Weights of a small mixture-of-experts language model, trained from scratch on English Wikipedia: 128 experts in each of 9 layers, a softmax router.
Below are experts of layer 2 (counted from 0) of a mixture-of-experts language model. Rows are named router (the router's row for the expert), up (a neuron's input weights, with its number) and show model dimensions 0-255. Each number is 128 + 24 x the weight over its row's rms, rounded and kept within 0 to 255. Numbers have three digits each.
After each expert's rows: "comes after" lists some tokens at least twice as common just before its tokens as in all text. This comes from a sample of Wikipedia text that the model never trained on. Tokens count by the router's weight.

# expert 35
router:085121103162103133155172140126152138124152133066169146152098139121108144127122139078094112138112127151154095138155138150136136137127161105117161101123146108111142149146116166141131156117148083141119126098084120103145166122149095110136119097107137182139104096144138134172154147131125124194099111163094132129126134110151145133102126103099087119131122111125111154173147162117168165138167171139135139114130123169121077146146150157089207135123119113160134112173129129158089106163132141154142118118127103134121126147113151163125125162123111142125109138103146139078148152096124105169106113117113120161128132114111108114118100156153127133142124182160110160144122145148076121107091121158109101103138084177153140175147100119116137151118141110152137126107149135111113142166152133
up0:143114155129127097150115117110142142142087164159154179134148084101095144119097119118142147143108104153094150142133116131118117148168138090134148118119110111116154116133095165125158085106140118135080132139107105116060117064166110183112128124141135146155105158111167123132112129143134143104163156139118104136096104156141123143181139110125103161137114163132090106144139096119157117135135116107117117122126078103107137104140130112133095121118166091143156093117137142111168133112123136129104129109084135120120107139103151131107089127119176117129124126138140132141134138134055141135132124115117113107139137189151129123160109113148140092134108059162156104082100131111132132096091144110148146144112129171169114116149147137077082087132154076129155097124168146082113134124123118
up1:117143138131147154126136120110144117132093131141139105123129120121125100144134122093132122144133106123153146138100121159096132111135124153128176160103131170143109116135089136139146158153131125151152116142156133133106059112091117139124174132081114086125106103162135135167128119112144092141126154107115103095105097138128098116122135148155119114109187104126129138150144114121158134124148136092105075154089166149110165149117166118118152128123131119180127113151116128084100113100152139098102116162131115131148095173115121118123151147193123154156158098156098083131140175131139142119149128175086149150113078139137087147152141129166075117135142127126123112174105127134153134139084136116130128130151059115106074094131150149107185134110143127163105142110172097112080102143116112
comes after: "3", "4", "5", "6", "7", "1"

# expert 46
router:170118153088128116124119122115107144113119123140150139138155092156170108117116181109094132092125116101113100158145115108097129133097121086112116119127173143144100120102146135097125127115154144152081118220120137133167124108109106130143140104107167142129100148159153101111108111102122057120145105090117068126154100126150151110126119112136111109130105123114144099165131127148105140120110104124174120141135090109109119133141164093107107125129131107128157113118144127111099103090140116123079139157151143115108102134148088158113095108099191119125110113149146106144153164150121135130110154114160097131126121123168093141087126136140098128136176098131096069107132132166132127075167132091134150136096116123090158137184155131102152163116127132104130143171117116120155123134099141
up0:121148151131144118137132132163076109124159112157085112153133102125124179095126110126138101124155105142139138075094135121184144110152129095128092079136148141167151149181112132135153111136149104102122136092082128138142122117100097143174124131128136115080112127117082102141130102132120133123071143076159130129177130114131111094135174118124151127136137173144132096156075132165118101162105116089127160145127088090109142139155124129109108200114146161118105134127143172130124168119120131120151151155107141171138104156132140156094143122105150119078132120112135181142143133132155142149131128164128127132115120142106177100106130121135125098134092099135136160107112133142104114101168127151147094127162190101111097109089104126130134146144144127118165147108085131135121104117118120
up1:096118109155118112115136159100145096143107137128167138126126169146143128128108089060152140139138112115142140116094169162106142120058144114097129154127114092173122098126130126150107107122132076140103147099139119121116170106132116129126146152173111109075123155094121161173142169113169168135167138116147126069142148106135117128133104169113109137090142185110114150118119101074136115076143139145120160119160130145119146071088135144147155140179095081156135129123153132133103138120097134125120133144170156142100132144118134159153152094128132130126120122127121128166152110115095160114133113088112143104187145132102150117124134085135147096125158112122074118145148143105153113116148118106115162118153109138142094133151121136107145181086127147153127130097121132111158126143131128
comes after: " |", ",", ";", " and", ":", " in"

# expert 87
router:130123127164096164111086120148138169096131152155080109145124128112164111162097098118160164067119114115127130176091124127151129098132125139171145128153112129140134143127087150154100149105103122078173107129072145118128127130117144129117124123158148123091157122123109172176122153125131148129129167154168114107089113169164121145127149155153109147141152127133162156133124097122147161123146124156106123133115146085106141101105123112127126114132102101139080153145167165118098168157106110081138095120127118097124150123097153090100184159113125136129106140105129121122112136100157125140182116141112157141147138144153102132108114150096111122160094079101161146108122101107121069137109156126162100122125110161128116135126123157154093120085108132175175130119116130119139079118137114
up0:139162113151151152119080183120165149154149125183130101167118110132121154132124140110166103115164139178147129128149187115133177118092087143161116156121113141077139136166145113137079127099158059133095123182151118111123122116120101105152144150141115089121123110132127133144160202112113134120138173112105128123148133125100121179108135119089133071133157127137150102096129136136146133096124117080124121146139102128137140147124091133157082132115161106140111097128110091135136144131167159079103166116135179164129138154128146159152146116117151101142116147126141116136163138126108124118135152118122117117105117119143145156137118164104129104120101145126133152112132124146176113134139085150124101124163127129125130149125127146177130077104095100127122157133120123136099108189112153
up1:106107129149100112144110118134070084133121115139202168092172127127145174148146086103134121084143147134169126100143139114132077111133128145163131118135131112130116125124154127155094130163148156114131142139105132103152128099111157143134115130171155111141149114143151147143151140150161123129132107108178112122149157139132107201140126108135134135105090111110126127128147100148135132126112167131099138166127090121088094159112129179086117186093109158086142140147131097106134104178103119124146161105156105152151169122120163094141133130129113162137119154098135145112113148137124155111139129115165164116103137161132097109138144180101129115143145124133098134096136152116109106151091157159113071099124141102156150161181134100119110132116159136140118110119139166152139089082126145
comes after: " of", " in", ".", " to", " at", " on"

# expert 31
router:111118138155127114114107160140149173106131128122086116128131145096127107090102163107095093128173124135111104100141154132104119135102112129123098103114105104149113130123142118082111142146161102156100117104125133120128105171127143110144136095107138134096132123134154135124118149115154141144073133104087147135091093112145152114166144120154154090137138076124157127145133127165145129121177109084077107101159151153125118139095101115128136131191116092116161134121110110136117115104129154105108106146116096113105126116163134157124149116155153170139130154140153128108144120113142120119191131150086106112147133112107174117132095196120063138127131182130115095088117131154098130104128141123108093133109137153145151082123078110120149176143116128064134136158118181096112158136141096
up0:165092139108130110206161143176133116124128158116138130152102112127145125120162094154137145109102110106133107108103165134120128131095071085171165116139130129165126141075138063118128142120134142157123112144136128166094121144118115129104094097179127118121142115166148174128165108165102136175135139100113180095115148126131099126116126144127129119079138156131139144121131138107095144143122137135133138120081161148120131134111119112141148173151114123160131141120132144094125118109116122156118157124160115129105139137138120137099060134159147142135135141149104122094144100100133132114083097143160104111116069162137095169179139144091087102129117115160122125117093096133107150110123102121113137129108118130103114145157100133142094137115095140113144141121144068171095098108070118
up1:121176115113188129135147098150153124132182107124113120152169122111105118154154124148151144110112116149079137130153161133129162193102108131183116117169115100146160134138103121144149136148141104116106126147120159155134164103116084126132117121155132161123157129156140150114096157131135072090092148149145136131160099134123144128111110107159081158169122174137133120127117155123128098087117092099137111133074098080103087143106145124149035070126129109132145140114157142082142130121155168129100078135142154156096129121121137130103125173146118125109110135128130143109128122095142143113112126129140120179099097139134096133135126139089070136164124144157136139162104121158138153135104120152131132109136106112111105127138139123131146112108083114125133125143164133109109157135166115
comes after: " ", "9", "8", "1", "–", "7"

# expert 102
router:105131110166116139089149107120162168138124133156136095139135109115122126122133106114165160117117128140133122158112144130143074096108179113109140142095109171122138179159090128148109171096133119089160106161135169114085133153137163169103144144126085115080130136148114117131122155137166136125101112125119112118116137141175170127151113138125136114144155159121094162111104077108178133130128079114089103160129126109113109097102155104159094119151166097123097115123159127163133134115116115142092176111123099106111150153100110104142088156160113117130119129123142098131098081102141123173130132126139170139129154150076142144117106151099132123153132117122191118142109132072115102112089128161154161111163131129155115144177138107154109132077114117126127123130123160151121120123151161
up0:138107144142101162143080168152174128151113160100114069117155105109128126151116138130158148160095142111103111139164162090155154195156136135105158111153142123145116193130178139097122112099119107130118121123168119122140179102136131148186137125130129115141116177128134121106126124147148127130106166129117142163118129133137133148125136150169177124159126165086098105143159156107123108137134087119125149098148120146158166117117147125172136159107143118132159148121103115130106130129112111149138111097145143108090078153144103110161153093167136135130125122143108111189137132131164141132076163097136109097139120128120106127110157148120147160071107116150132165106114072146126120138188135138133133150126141145135127110136117085086168147101136093124121109153095118091143124117118141
up1:123131132090138102123112123148174109156126140119130177116143110092123138156175133116171137132201118120160178114131095087129117173144131127135136117104139135130139116088132162161118150116140148112111130137141110087134143055191116163159135120124153108150140155133109126128152146133125125177121110097153150148126115105142156101149079112120151127135113130135104147119097102144159135154135139133148121154118157162069138203172114108116138149121129149133117132127151135142119109121144114136134178177105109108120149133139094172106127119153114141107162118158125136129113103087147163142126125122127114150141118101107128086110186104137158123127084126134143140104121130134187094126161133150155135080119143081112162144102095156139133113191124094136131141115125088124162099099118139
comes after: ".", ",", " that", " where", " when", " which"

# expert 55
router:106149124112153112106133135109100147098133143133103138165161116129138125127110162134115158085144115075105118092133110112122133135109110072144106136136137156128137140096116084098143087093112117156116170180182115169153135116119100136106160124089129131094141095143142113121130099088121071075171172115105115109168113116167105135095132138145124116092121101156167121125141143135100156119132101144116129091141127100151092150106152105113125145119085116124091105092159133087108129091134138128131170158139107103164115116140095144125096102127139120121121144095136085078124158133166132127127132135134108159176096081119148135121118115126085124129133127130110122143109149164080114046160140116131129149124104143122095133141103112121123144108105160128187149127120147152166152139112137
up0:105141158114114095152094120106135153115103113140162143138131136173156140101105135132166122123106094129070102101107116138133146088135126089085127180097122085147146101137135102165124099125134142123115119196115095117080106143121179158122156125101121128159102117129133099118115131148146162145103122163149129145155152165112149093100163090138149093138115110175124149114137135134131108133155121149172118148100121146107085158088086153122152127083116143094121114087124122141114103132162125132170175134144156131113129138122096141086134128159152155137164117094139199116110102147112155094135141123158145133102146132123117164112138088100122112122142137116123106134108127130134111143147146078111109173104115109122099154109142155131110146087147161139140115100153058118137127083124154
up1:097108147115110082080102099163122156137116137134138126127122099089063137119135161121175124142113074142126138125125165110119135149131139098080126069114128101124138079136105129159164137100128139142138148096134128140109115170138111120149139098138131097105145072171120173141118189129103107119111095127137120139081115116111090092069137127117157120098080122117126118126114137125140128133101124125128147145151110136153120110121193155131112094157106134139122140156121122150122141173114125158112128072131123120157125143119136144145159133136097134168151134123116144096150127142088135109147153110153144134154183094116080117077105081131180117101120152142155145115167114132138113132123129111103087142162116110167116114085153147158158134158177134133136157126103125104129115161129106
comes after: ",", " |", " in", "ulations", " and", " L"

# expert 119
router:136130163126152148140115152150098114144108120076107142140120157165185099118151136129116110150131083117152099147130135131126093131112160127111131150168133121158164094128120135087097125104162123138073105112091144180156118149163158131102118156129141067143134133090133153169137138103092129152134119116125130135101104151170096148109159135092146109173119138150144141105092088111156153144104150126094131135072138180074109136124140117089153147145152095129133175145134117094155086112139157129075140152083117132138123126128149125146133119155151151122149137160117104141116104186174162096148123133142134113133122133133171110118112126131117109161130112145150075099101126075140128104100096149101103179136119135115126090146123107099163130100115118121129090140127110121112145147137150
up0:141118127182157136103072180154169131132106153160096150124149132100159141131129158141146112182135146108166140115150123114165123131109101151182121153123135115139129132134132128104127118158157165147175157123143125152119149190155127134142113133119169135133142095126130114101145155070142114081088134159096103132151112127147144134137064125136159119145116127139158123081145111122139122161144103129095126159120155135155117164141107130171123132105127116130124158128142148169084161095157138124146117136173152123108157111101108152156083133122115164107090127129136182105141109139125113143128133146158167114146113146108133120138130068128157123080107139140137110107116144115125107157120123108124143132146147130106165108085152122134083171150114092170120134077139095158115162117080165
up1:115140161125136148099097111135155121132121103132147118136114097151102077110134127115123128101136120138123075078132151156113111065141133107074113131146121173124131134157115135117100155123138129116155090111129131151133170181125106144150142146163110139156087111127109134115147120125086141158129145150169117142146108146147151156106128150124114126113204144140165156142117110108075124146139087158145129103120140115149142107148135173110137144099152155155177168167154147087128065077141143113112081103089124141114118146129166157092150090176067124145118140107144126127130141162132153124100118139125158130144100111172150088150136108164106126126111109064132133146159139138123141132128134128111093143148119096089124134134150116115118137159129101166107178132115118162117121115141152
comes after: " U", "9", "8", "2", " X", "O"

# expert 98
router:132117136088125155112112130146196158156138124149104109116151173149129139135124157100163154121146108090114144159119115138138133130124137103110069069113119137104130132101121097135144141068132145077138173123161123108174075123162121118123130098134087114157117124115120142160086129155132121148084108111134110110167146153095109090132096150132144123115189141134133120128156125108110151156122167124142157130142140190156148121176157138100166134125151091156105144133090135111155153141107092101107169138112127110127148133123121152130155158124139116152130126102141148097134111093166104141165122131104101125095135112112111114115105111141179124162077132136159094117097122134118114127135107156137092114151098145129138163118135085094141124132094111150140188171134132145121144135183127
up0:124140107087112101151145155160130064136115148124148115107137142126094141122113190164137116150175141148149145127155120113161151131142109131133144092130096136099076106093134140092169114122130102071132106120088124117151177100108121096135164092118146135140086151159120139139109091118100074140083169121094096111106096097124110147135143107133136084114113083090132097192117149130189111134112146078123151094131119123169140142126134094128131163153127141152150096111150138131109120108092098096138102097141135134105121150143108110159124131096157142096127115119149149140107089137121114113126154116114141134126105140125153144189105171120146113150099093133117067152135082121114115134107115132141100129147129122138118131134140095092176127155151128176145114125147132138131147138109128
up1:118122107159128150087118141127124110085088146133116091180134145134120174122152184148144144084132137122097138111128120141160111133207118173127170119167118188136122130118094176135136115106121140091128066164139130125101137108117171071104115147117152130151129163113121104130074146073107157101119133049072164124106111150139115145164134136133100104133092121138120121093141108127136151173148151120106107138168143111100125121105114098145141136152136130152123123145153126161126133108114141126178126121131143103156128130106170126133126130112161180158171124130158110109093108132143108149160129122148137124127118118120157134116150169150146132157104117134119110154123158069149135128108118103155160087127158123165120140151127132130146152117087110158109118141104105115112116119130115
comes after: " the", " first", " a", " to", " can", " his"

# expert 62
router:134114151181107086109073151131146175143126132119163116121082114132097083118136092109139095120153124118130168141120122126137124151086113139178129105120093109148116131140126114168162146205145159164098124100106128164139149127125118145148095138103160113119123120173127104146148136150169143111123134112118156114121138079087139137146155154138159128156120111121117112135131087129137127127144147143160079113163147108156108108143146181124127129142133070123112163122112124143106103147151111086134174119103103156130117106159125122085151125154087115151107091164129162136150156156130168135133130131190093146113153107161124121161120099135142112111144145140139138108148135090133149136123133099135127095132136071122116103134162118113117119147196165135151134114121107098081157115169137
up0:097144139091124158133148153173119151115115075175144132166111119136126137111126090101144148187074160170123173121172140086136137128129122158098101100146181109132130126075131153159136168106103154107117101119110083169158105103101154155110102118126135113132128130146134141132130121132121175114124129125125096167135160137128133116153159141117121124098118147142106139121135150165096167132134119132088145122081155092143099124082150076122162094162165116115143157126147080127154143118095124099103127091131163131102100143119152152136119123127095150133151088121130141214136090119111107131132110091119111120086124160146104132111112123113122148150097150136137099095124105127127133160069124127128112101093165110111113118115138128089120119129108142111097123124107132149118146108111091
up1:138130135106114141084125168164091166124139123134144103115151134116143129140118111097140106066094091123126171055121150168080137125120146097114148132200147123140141130122134141088120127158147128068159067114117141135193116116134140133178148132156152127122149107148112118109111082104122150090129107122121095133120157104103154147145101129097117115118139168119130144123132140152125134106102114145173145127115113106123148132167099142124087118140124148119118132143167115131168107140157129058097120122124149145156142129162131125118096093148076137140142152144114118144150126173154141137145144115188165159110155138116123129133145110106109153135084091118128124101172110143178144151132121104140109108113124136102159143124143089089101095136085140110125109152112128168109119112114103
comes after: "–", "-", " (", "/", " was", " grew"

# expert 14
router:164136168160132150134135188154148106154106169060150117084079181117109112118135130098117122136106188111156115185136109142152114119130146150100112104112177125148117124120128123138153156150126099094118099118130129145117129148087113113176096123112108109081163083130129125157145152137121126150106082115150130123098151150134093167148155126112107104159150130117113175130150113115122123117143118149116158090151125136156102093155156128098118137123169176141169150161160135115132118118121176150106122146113145155146113165132158126105138166149112108139129104091088142158173150139136107120102118130113104117112096115169094127123154142127119099102110117131120177077159147097098147152089150166124129129124126135179159152151144130137133128129128137131113153103164121107108096152148121
up0:136148158157138131143120110075155124102150117099141130148119116079101124157108098111080087131106149158133129165154121127144120159149104171110132187162137106120134112136134160108162151154138122132122110127115111127113103115083159150117165100089163146169152102104157116095137118132122123160142140170113121108161107156111158147105138098150130111135153147133128139170160094132121122145114115136154096125146196135132079115128118144135120176133181136101124121103094133168087189140116166119121155128074102130179137119147091123146117147110128076145129141072099114101177162096120110131068116150162135107173107148150145141106176141114107152110128121147114104135147163121108144120132154130111158118130115159119117178146143142140102129105112136155153129101134126128102135139138125
up1:118138186071070110145136073107109167136135084107131174151127144135127135084149125109098127150132120138091094122120136122138155138119087142144128131122159127139109122089159141139116096129108079164128118152131100137114119142152121110090114123132122116106146139138140144094160134133137142141141103141138140153108138079097163170111136129127163140083134096106094209182156142177102139127122087160130137134157122130114146147151130165106161139143076149125135106127128104089138087130157108134135131137139141129126123083117117138096084086143164120141100119107093134160137115091112127095069143155125108142107113098117115150134139174091058119111154101124125122145129152126132132107114134162151169139102104127124119101113157111079148113102113145123133153154128126127111163143105161
comes after: " (", "″E", "″W", "-", " code", "6"

# expert 63
router:145140082102138136091146151155106117179124134126141112110089082098123145136076131131099110160133176128132123123106107138061117134104129189179138094105133149152157150136124127115173135128131177123146112128111142134124107148134108095134144136144161133154138163132096144145135149141121139183115098153120121104170137117110127101133147153137133129141141156143145185094121117157110130132124122152104105079132094183150142119135134139125146147121059158137129129146162116143105189125102155123108102122109118177132140097172105122152147145142111134118112087102132158165150129144094111094155117139139135088159101155116099099140086154110118131117102126155166106095151129130077123109116106139126111146105139134135099172091118156116127100147101104123121124073116180143137131121163111
up0:130116107128124118157127117139085157127117110169139082138134118130137113115144128120152106141116102107111117167124151121085102137128157101158153118160132130081126097129164151080139133157152117131124105123144119087102036136105091124128171111122121150171157154138096144132096136130106130116107171167134104141139146104119112077158125134146148118094129128137135131117129138127119152101068123126062129100151099136152098163114126135149135107157081133116105124119143071178119120122104182120146116122132128108117118125139118118118127142122135074103130149145109152137080105166157136146113111126199141138102135148134132147172131111152089154105151130144156101116127117144132134097108134127141053170138118115104126128137143142141163119133057131084120108144143076135098139102136131
up1:153153086134142141148125098100155162131118107135120058090121115138112149154092122091132126112136089110153150141146125125120124177086193139175154165101133141152119144135122137130147137104116164154147144142123127073138136132132115150110136169133152140186142131161105118148184088135110122171141124169098111136116100141124150131140186130164149099136114122136173158113142115088157119144105118123106112174118129166116125151106140117121137130131135113117131150133119085161154079100123162119149131108119140132134119106197108130151177101109100140139118134188122140129122119143139143115129101126162090152148140190085115112134158127132161133101146162117119103121117111163160114178145147125150125111161117116100149115108136106125119103085173114107127082130126146169116157146127118
comes after: " |\n", " Born", ")", " Apps", " Released", " Position"

# expert 111
router:112127148173100104177110151152144155159156096115092144123161142147135104120112123125111107132119099072120123165115143093127113154134095093105126113100068093139106143115119092172129101119123163128108130125093057158085168139151106113138140157112112138143091122097162121133139099097156124130130079116141143125101127152110107124112087149178110103123146147108134142114128102116139134117079112178133124121121085161133159139164133132158120127108119122133148094145133161123165164125117142097146127135158161149121161137164133182098105117108117133132158105141123114145098140152105108168121134125165124170130111093087102117116122185151136137133107171160123100144096158168122115102144131159114146148116120164176138155143172106100097099145146125144114146109122097127113107097157129
up0:149132143141149107146160142151136078156141147119150118094098144131177152127143090094123136129109157130138080113175106162094136126119140103134151138115147166098131118127101139183160106117113152105108153132136144125166124110144101112081104096121135088124094131132093111111159117146157122108090131104112122146103138096129130069104100155102114108123158157093125135155123129138112137110131102176112175130118158091111189080119153166129125138155121135137111108135113114150166156123126069114090107175137162106139140153162123164131077133141124085137140102122119147148134128110141178101119123114144165110146073140102136089105172130102120129144102140170145132113131125113111136145111103181124105129092166131110126101136107089166130069126143124146131105155100151138105143127146140
up1:138185148150104151187093136119129158164115149149060128135117170154149140140127151127134131115127118093146137116157109120135098150113160132086103101105140077128146107127105107135119130138134155119105150170171144183123119099113152083149090154140130138121130112107084147147135103128122102186104119085097126140109133135082162084134093141108123166113167099159115134133098103108118118149082111138095158119133066131096152163117142134117162170136140107150131145130132108151110109167123094194142150138128159098145131115167111111124161127106106086118106116118155151125107121141130149128171105113126157138092099169147148131127104134132132152149124137145156104153120109128090118149135101136106118152132115153144129131133143112101152121086149147120097127141201137097124130083140140
comes after: " did", " ", " does", " was", " is", " do"

# expert 11
router:082116092179107102110122110125138082137149123142100109111124161121092106117120163146146172111127164103131119178137136103116133124116108088120095151116143173097134156151122105161151128156127136168123138110120137089117097151153103111089154139120104132149095104097133140101127159079088081164126159106097172131097103099186102107090156150100137105118120081116174096153144140140169149165136138129096108115145129148108115133142144146110157130175074130142110135129123168120102116158122112128159173148146106127146151107133132096119154106129108084140107122171125065130152143138117171130079155131122096141123135126142088112120102103123113124109150138102116121130167132134087103133094113118127123143125146160143122163120148111111154144105087120159128131106142084134133107150171133
up0:133133094171126135123107115124120136128116112093103139135048165179119097136130102127115117144111126126089102148124117133160144094121160132135088118143125111120130123103126166068110187106102122103131131126131144098152138164092089119134153099176140121175140117187128124136125119123105116078151143167119143120108179128146175098126163168150096122102173119109154116135142108147093114099140104170156167097188105127108139134117139131123158093113131126096155134126169125150140136137122167135114101134149119135150101094109184103116118122108141127153124124097129092148135128144133168097128119163094112106148128119137149132113114124175148112128121119172098104097123161114113147138115143163119165093142161127105121152106126156129183155116143107115156161093142118169091113125101109
up1:118121143152179110126112075120172128162139136167116119090198162088123102113130103161146144097109098147122153126140171106133131150154107093184132141121085186133117149147165132117149143148132122099140118129138112119165112122116165099121164143137130136093123140152133119121129148101123113131128166147146119154098140130106134104165129128107146161118137105110132094111184186164131117142141131138163088139143115105124108198100100150107107098116093113140112103155173127108111155139124137122097156111134148133116104140107121110120121090150130133107121126096159079109160092127164113187128154132150090111153150082155136129123146138158156161110122115109139148154113073146144150148129125116156124145083135117106172107109120184152130158158108136116102137123139144104130132170145108
comes after: " ", " (", "–", " $", "/", "\"\n"

# expert 70
router:071148112088121119139140081149143123166149098110143127120101153085132132119121088094081087131138138151135103122097127120150124148118111110194120139163119093124122138095149093099111148179164169128117152153133155150144129082140082122171083119112173126130119114139122103136178117155106148157136144105113107103102115137188136110169117130131153144108109149112109120169144143111153135144118122078144129128127152132157113115111129116134145117113069130115069141135142135137137116181162103110131154122162157149124133179135137113132163121073111150139140142106145152177122145107161080099083115133143101137136096149135092109089119149124118124147126139119107137149134155094109169111117122179137149115158143114135149101130075151146147137107126160135132127143144144164139158108118105
up0:122148087111137145124152078107115124165119131160100144114122063159099118166101153160140143110139144130091095131120122128125181127099110128179098104142131118144136153192170161135113143135113106128085105141089119137115133153164134171128131111120137115168117147111120111124115140141094118113135106160144158109138116112169077151116126161151128114122119107171143161125141108153154075109103095133147097131154158091121114139138188139133132142117113126105157119124093101102105129093105093136118124144117146139115088126131123115156163106157104132105157190139129152168130101133132083082162147129137128135144149114089083116142154143122147096107103117125167122144183150152173132095130091121086127096129121106120110119170103127123104069127138159126136133159149116141092150124129141
up1:136097161140152131173151111166147115104148138118149139089124164144120116118151151106116083137137076160153142108130109143132130152089127105175110097114107140165083112140178156174139114144181110099138146130136118128141135095114121113165162118111106142134112151156152117122114128121101127151140112134118152096128064082133097098120157098145112116094098133105156053119131113153108120175162165150121110133103153145121127091134133135148152123126089120067124124087139120129151090151106117070118159128100169108124172156142119120150106126148134137173139120137166134130189123135129096088132188079158122122092127153090076144098144143119117140133144136141122137125121112131142135089073113102135110107127128119127143138165154151140114104134108137105128130134110125119150106143139111
comes after: ",", ".", " However", " however", ".\n\n", " years"

# expert 83
router:118127140148118114094141107105139125153125096149154131149150131132110150146127101124101119118146118166146141139131138105105114122181112171128116141121112094129129115144123139130135144122124135100110099124107139127099115135137120152152119160156153158131111169136096167125177156142149146130092180159151114146103140082108186160147132125109116105095161166132135112158146095152188099145149119129176168153139077102126155107141131174146147107134143099103156107124142125127134135149101127097152105123073123164114185118134164084164141125135103130141114145157123118142111122160105164133138151122135192126143123162145113141120152174144140153173097174124157162126146128090147150109125154108116126084114126129172113086108135163078147136147142099076117150156106169094144156152140096
up0:132098122139123108124130174085170126151069149151125154136143164140112127144144095171163119134119143099116148135114134087123136142106157109131133138099128139129155100121155117122123137118084146135116121145083149109125104139113126137133152208155091105132119112116084139134111122077091155153075134152119135135129109145129119146168112129147158135174174128164146123141118113115136108131122191128114125083171141186147124138138108159103158129132134109127166131117149087136161125134111154112118153123130123106137127133125135172142116119174120127120130082144096137098098143133129152096137130136112124112133100192076141153142179095125084149132124134163127126125114126079209121117140131139093165123127101163110134111140118165113096143131130162139130093162082121177118149135139160
up1:120097106133120130126189113151108094132149165145124110081094150140103117134071134122098151143106163132126111149081145104130109117156100139142128149114113155120134110147136121125168134135123102133147157122133099165128192103092160122085106144154163121127137155142127130162109119120146131126144157097154115155162121128113087118138183176098135137126164105144121136120101166104126103129151194172159140157135124089140123154154114129156093130100114119127076122158129126154094124139113133141104110165088107137128130165145158127091182136083122115076142122149097141138077118130165136087116084144179154175093136124091153123124100097151118124152140094116121141160135115119122118144145121139163118113149118162111128118121128120143121159124166126153118162132121162108146137135064135
comes after: " |\n", ")", "%", "4", "3", "6"

# expert 64
router:119122086130153146153134140152180092129111120112129156140194110134130140104156148147114143139154111139163147146106103123130121112130127089088113124117097118117112134149123129127138123155136102123133146141096107139126116154104161126140150114140113139080132130142129161186124153140108099137099112143126139106089112121159123096124172144086096116094144112120119127159102113163131143121179172111128117115115128133092159113114173097103180154188107122112120110110097141132160106167191107104158137111175129122126118103118134144115150107159099093121131138138111130142151114113146108124096124129162170142109130109106157107157107141143134111163120105153093093073181149099106080093113112168056136132146083154090117092118114114105149093140164141135135135161154101128111123137168109
up0:113096124080124115140083129143180144126149108137160130115146104147109147146122136103131154111113082151147157109163143158117090132124144145160132133125111130114148176135116131143118134110106149153140147193129168127116114119162085159143151139122149116129160170128137139140149124122141100106111112137176072118119135115119122102116112152138144168133121087106102176152145146149138084109095154097132167134092126144119164151180149109134133139152093185165149111148139136151138120110134128150146162127148177115127148123124123184165131122125116136147132088179140113106119119111118123112137125087135123131139184158087117118104106133129153145142134128148165108135144126103135137139130085122125115131120150164124164088116075172081127126140155128176123132195119110107100149179071126
up1:132129096106104118119143102127132162122104129150122159110107123114152113121093134097153170147122139107118081076137136118126155145077093140111080162122071124122132131119104106163126145087141116141149151145111147116140083155158123101118127131182122143183128112144123136129104108134119133182128198157157139114137102148187117186117138175141107147115126140166127132118134162135103146122134095129110141150178116123099151141140115131117121154167096120140111147115134133134105094084115118121141140129098091109111120141172181092132153151088106095156128127102143188127124105140156107115181103088130131142125140142132174134106115117160117111134156074110083133165122136124139128139126108122140138121154126095149132108169149109091135154121134128155153102136113173118178158110101098
comes after: "0", "9", "2", "1", "8", "7"

# expert 124
router:101129120125121110109094120127153157110107158140126125191148130127107136126076080187154174079114112112122097178154132127112143121140099102159104114139145210132117143096071151160122123110120141135109078150129096089137111130149102197134146075140144152113116173148121137108120129109143067101135102105149144122103098112161117125102129153138098185111166111140119136142121146153112136129122102119161133147138085122095098155150167122115143107101090128108142103105153178117114128114115121129099101125153111154125128073148122153116130092139113132121103101098122091126135121126115176155105140123088119110162111134142112113145129116118133142118122122141112103112122130149148099133137105135158111157117111174139115153108114179114161143113151129158147151149137159116131116132178100
up0:114141126147125152127174146116182108103093130118169100103126162117137123127119125112130155142077139119145178120177103128156103102093148143119151128116137132110177149129131120087108132101099162089118169114152181157122131131118161160159166174087135119118140142125122092118141124102111094130073163130126114111157122103101126090142113097104156109115119150125143108134155119172128098131119162125153130135131109130100088196136117113128136142145136148124114138146108151120124180134141137158150132081180124139119139169125136132163132142142111168132078147107147117183182106134142127167152147163125117146148143116095121116107136133165150115076089120133178120137106119126130133161103172127135089141154176128125154177127110110145125156161152167145140141132121118128127120156114094
up1:120131146118120186156101116087128112114086162121136110117111090120088177118113150122129101126109092154113128111119141093110133125084109098115122113133099126154140135143117106110136082175114114103146145116147130191159124158138125075120106159142148101140125124150147142189127109092137099155112135084117110140102118107163109103111115136124131104154114143147125126147112110140150085127072155113124160134114130149134131130113139095096128119156137136142152155167088113114131132113133087131110157128173142166108092118118140133082114121105143161122195133087144126096140130139113140096120134152118092148121142102096154129122116117186134112159102086140153143099117192078144140101141115157117118112126144112069111141148112165071156117124177146112132139096118127167096134106102136
comes after: " |", ";", " the", " —;", "};", "):"